Experts of a small language model: vocabulary 4498.
Below are experts of layer 2 (counted from 0) of a mixture-of-experts language model. Rows are named router (the router's row for the expert), gate (a neuron's input weights, with its number), up (a neuron's input weights, with its number) and show model dimensions 0-63. Each number is 500 + 25 x the weight over its row's rms, rounded and kept within 0 to 999. Numbers have three digits each.
Before each expert's rows: "mostly gets" lists some tokens that are sent to it at least half of the time. This comes from a sample of Wikipedia text that the model never trained on.

# expert 16
mostly gets: " most", " all", " All", " top", " among", "on"
router:490487496511499521485505445483514505485536477482503467479498514537464540478501494454436502524505470500451485517490505475506536474480515492507480436527547480475516534495511521419506494530495513
gate0:511507496503451487470486521471484488499484464491471488508520498506485492551484496466479481474494482508460505515504513476480516501493517496489520502467506526487464515488490481480512533523477509
up0:497515489508473524515494543441512454459490483473465515496501533513473421481498505484542456476460514515493516507521484506497507504485482529488525479486520531484504498511485484518512522492503476

# expert 36
mostly gets: " on", "born", "t", " born", "On", " men"
router:477505497524483484440484471488486510478528490492486472495464523555473551483464516473512488518483518474456485522465489506484525485506477490523494483526486483518519542520466537499432472475496460
gate0:487502483544448488485462532478531464513457463523474500523466527467511486497488478466519533522493451464517496492535453501522505462492536522503488515515526472474511522496500475537501506496511521
up0:489516517518450519508519479515484519497491519466517490562503505499442507496511515537543530517553514510481485489520472533511499444492485504500509502507489504520499520499518508555502526478532487

# expert 52
mostly gets: "c", " char", " lim", "au", "esc", " municip"
router:482514473482486471477501483483486485459558512511526493489487529533453545490489499479495535499515493470474478504491496499517526488546478506487483492544509512500505545547493525463456488499487512
gate0:514537476520477541537516498491549475519507509506475508468482495452469463531510505464518521522525476503479516509492546435526482480462519508522517457492491533477456543496516492545503507473499515
up0:491512539451462516503452528506506436429499499504549463468516514472500494477494508452520532491515514512525504480479525498453552470498495489509492499526534511489505495458518520495466546511473473

# expert 8
mostly gets: " out", " Mag", " Out", " half", " High", " Jr"
router:515480483482474492518538472504504483520538496504493484437462504518449524490502511459493509469479508497503501515467464514507568475563519522526519447529542535502519517523509493450486470503474484
gate0:516504485557497488492511518493474481447497516520537478502500496512492457472502477522508511473490573481483464466537516536498468480444465461466509511520485492515522505465509563520527479488523505
up0:484455500521537458465493533475496473495466538502473505515536482495481511478530512515495507466466530492571495531496508538520532520483490470517459466517472516512487502481511478464496510509490524

# expert 21
mostly gets: "ometimes", "earch", " Henry", "attle", "ie", "ome"
router:480476484485483475462492431488471494469509489484502459498458523509442492469508495489529536457479501466520456527484474489533503484515507500515506486517567484494517486547515516459473509510488505
gate0:539484507457570499496480467525456542480447528501507484531501464506523498471489517516492561545477487530472505480480486473528510498481457501515502488512511507502476469488549489495500484508490457
up0:493521502465522522459501499491515486478484480527510452489462536500476505530457523491453502493485494484481498504522489528485532468484464486531521490536522467493469527513500505517502533551438453

# expert 9
mostly gets: " in", " within", " throughout", " across", " at", " during"
router:478441471499492500486467453499504524513529498474536474516482526522463515495481495492508518512514530518479482533500497513498513482525511482525504452512556490480494528524497510463464475529483493
gate0:465512435481539499488487443520508512468538491527489474528516498480466541497513542494446541499533483496536514466489471474496499532480481503515441464505495485483491499504501503479517483496490472
up0:509480458519467476490502500516505463463568504470440498521502491513474502503502501514542541492494499500532462472521518516549462524474502493475496492505521487435513499522472533469513488514493520

# expert 53
mostly gets: ")\n", ".\n", "\n", ";\n", ":\n\n", ":\n"
router:479471467476472514526517490461509465482538456481529498478490527527486501445491509502478527529497477474481436493492454535483505482494512490530468483540502541489488485516484498500449465521477506
gate0:526503496498509511472497519470428471477504494537482497481512516494541499519481507536485491500543518483482493490474485518472523458495482445519500491500513483491505480513497495533502526514501536
up0:509507539500511493471497493517465472516516511561479472518469523495535523470477496505458467510485493497482502530498488512499534517472501484489445518522484499458471472521481558484477519553497462

# expert 12
mostly gets: "A", "-A", "/A", "E", "Pro", " NA"
router:487496491468501525525504509489457520528523509521510489506492516551509532472465530482517498473493482467492476513475507497487518484512502513537499492529506495537476542551537497455442473496472495
gate0:507500452478531509501468478579498497546502460479494490517492512488526488473495510473486465502491515500504511503515514490506540520529534493492514532515501520504506521507499467577495477507506512
up0:447517468488513540510512496536508518470432494546530489490514489520475536496481484486503514455532489468521507480496517513529465506529475544512498502521484524503504536472527501475526494497522480

# expert 60
mostly gets: " for", " For", "For", "for", " as", " towards"
router:452461479512477528456490423506466505493493450518530503507502541558478537467492527484508523519501496536471464511483486506508581508480481501489503477506498519525506517528536554452441483516492501
gate0:491537497512466505529493472488485515429480482465467497500495498485488519473491496515521570508537505505475491468484497457508525480528479505505490491505523507496516546484516511507482443504486512
up0:493525501509504509467508509531526520498500465509529492474505419527463514519535504456493470487486495548496465506512557538515472475519503483505510523480488480492500508522521498467486503492477454

# expert 7
mostly gets: " $", "+", "_{", "$", "{", "^{"
router:494468476487484465541502477524469505489499479477512477441467530504480508468517491498501556495502504490488474500474515523507522461530495477491479504541521525487488505537489489446487473508469487
gate0:505485463510518515514494498519511506526486501498526464465540491498539521526467503471495508468514476480533476514546511476494480471497488501495465514503523456505494491520501471490527433513455479
up0:463548460468496513462509512517525530480485501514566491494541515475480496511493520488527525447516441500476525470486491468499465512498500516501510496475480503498526500523522507558528510513501499

# expert 34
mostly gets: ".\n\n", ").\n\n", ".\"", "\".", "\".\n\n", ".\"\n\n"
router:487514460498468523508503480459495520501533506479527488476496527503487511450496538483486498542498431499450471536460487524519511494491489480481482474518484531482489536507481514496485481521446485
gate0:500460506516477500494478477470528490540458500487511492537540469461509479482486490515489518456518530512499509482474482489553524480526478518498501547477525489530480539492491499486475484555476469
up0:484488492493494516552478493495523526460524530527496521547469493509512500475546504487479547518512497509470505516504519460494504490510516474514508498481491487489426505499474487513480537467540514

# expert 18
mostly gets: "ok", " Bow", " Haw", " joined", " Hung", " Tok"
router:478498475492464483492505482485512495491522502472540457495463507529495508497478526470516530506502482472501441507492484494480565487485490511506491479514516530499497502510518513437486478486477475
gate0:467475529479541505494542529467471456502496481505515510468495460491493496503491527475497505494525534489551505491506490492500500551495503495518479504457509533512461528477507547487490473492498520
up0:481503508504452506498476460509480514491542489531511499547509477486448509516473509528533545491477543497535542551491494511526522471517525482544480500465482534500496479508484477512522500488521471

# expert 33
mostly gets: "le", " Cle", "art", "ley", " break", "ry"
router:500504479476499492496506460496516534513566484491520501490472496577442562489495514476515505496514500491483501520494495479492540473520484523523502476521531512489491488531487524476446483507499497
gate0:506507531502510500525506536494519500482525527542507478501531490515519495465492509478521520505476502464479482474498516544514530549481498497492521510486482551463482531517515543523443497519516440
up0:505529495476509499452514477472536505516501473493580489462504515512519519457504499513536490548458484490457528480492532511508507531502549498509504494492484484533461478519470485486486517521548524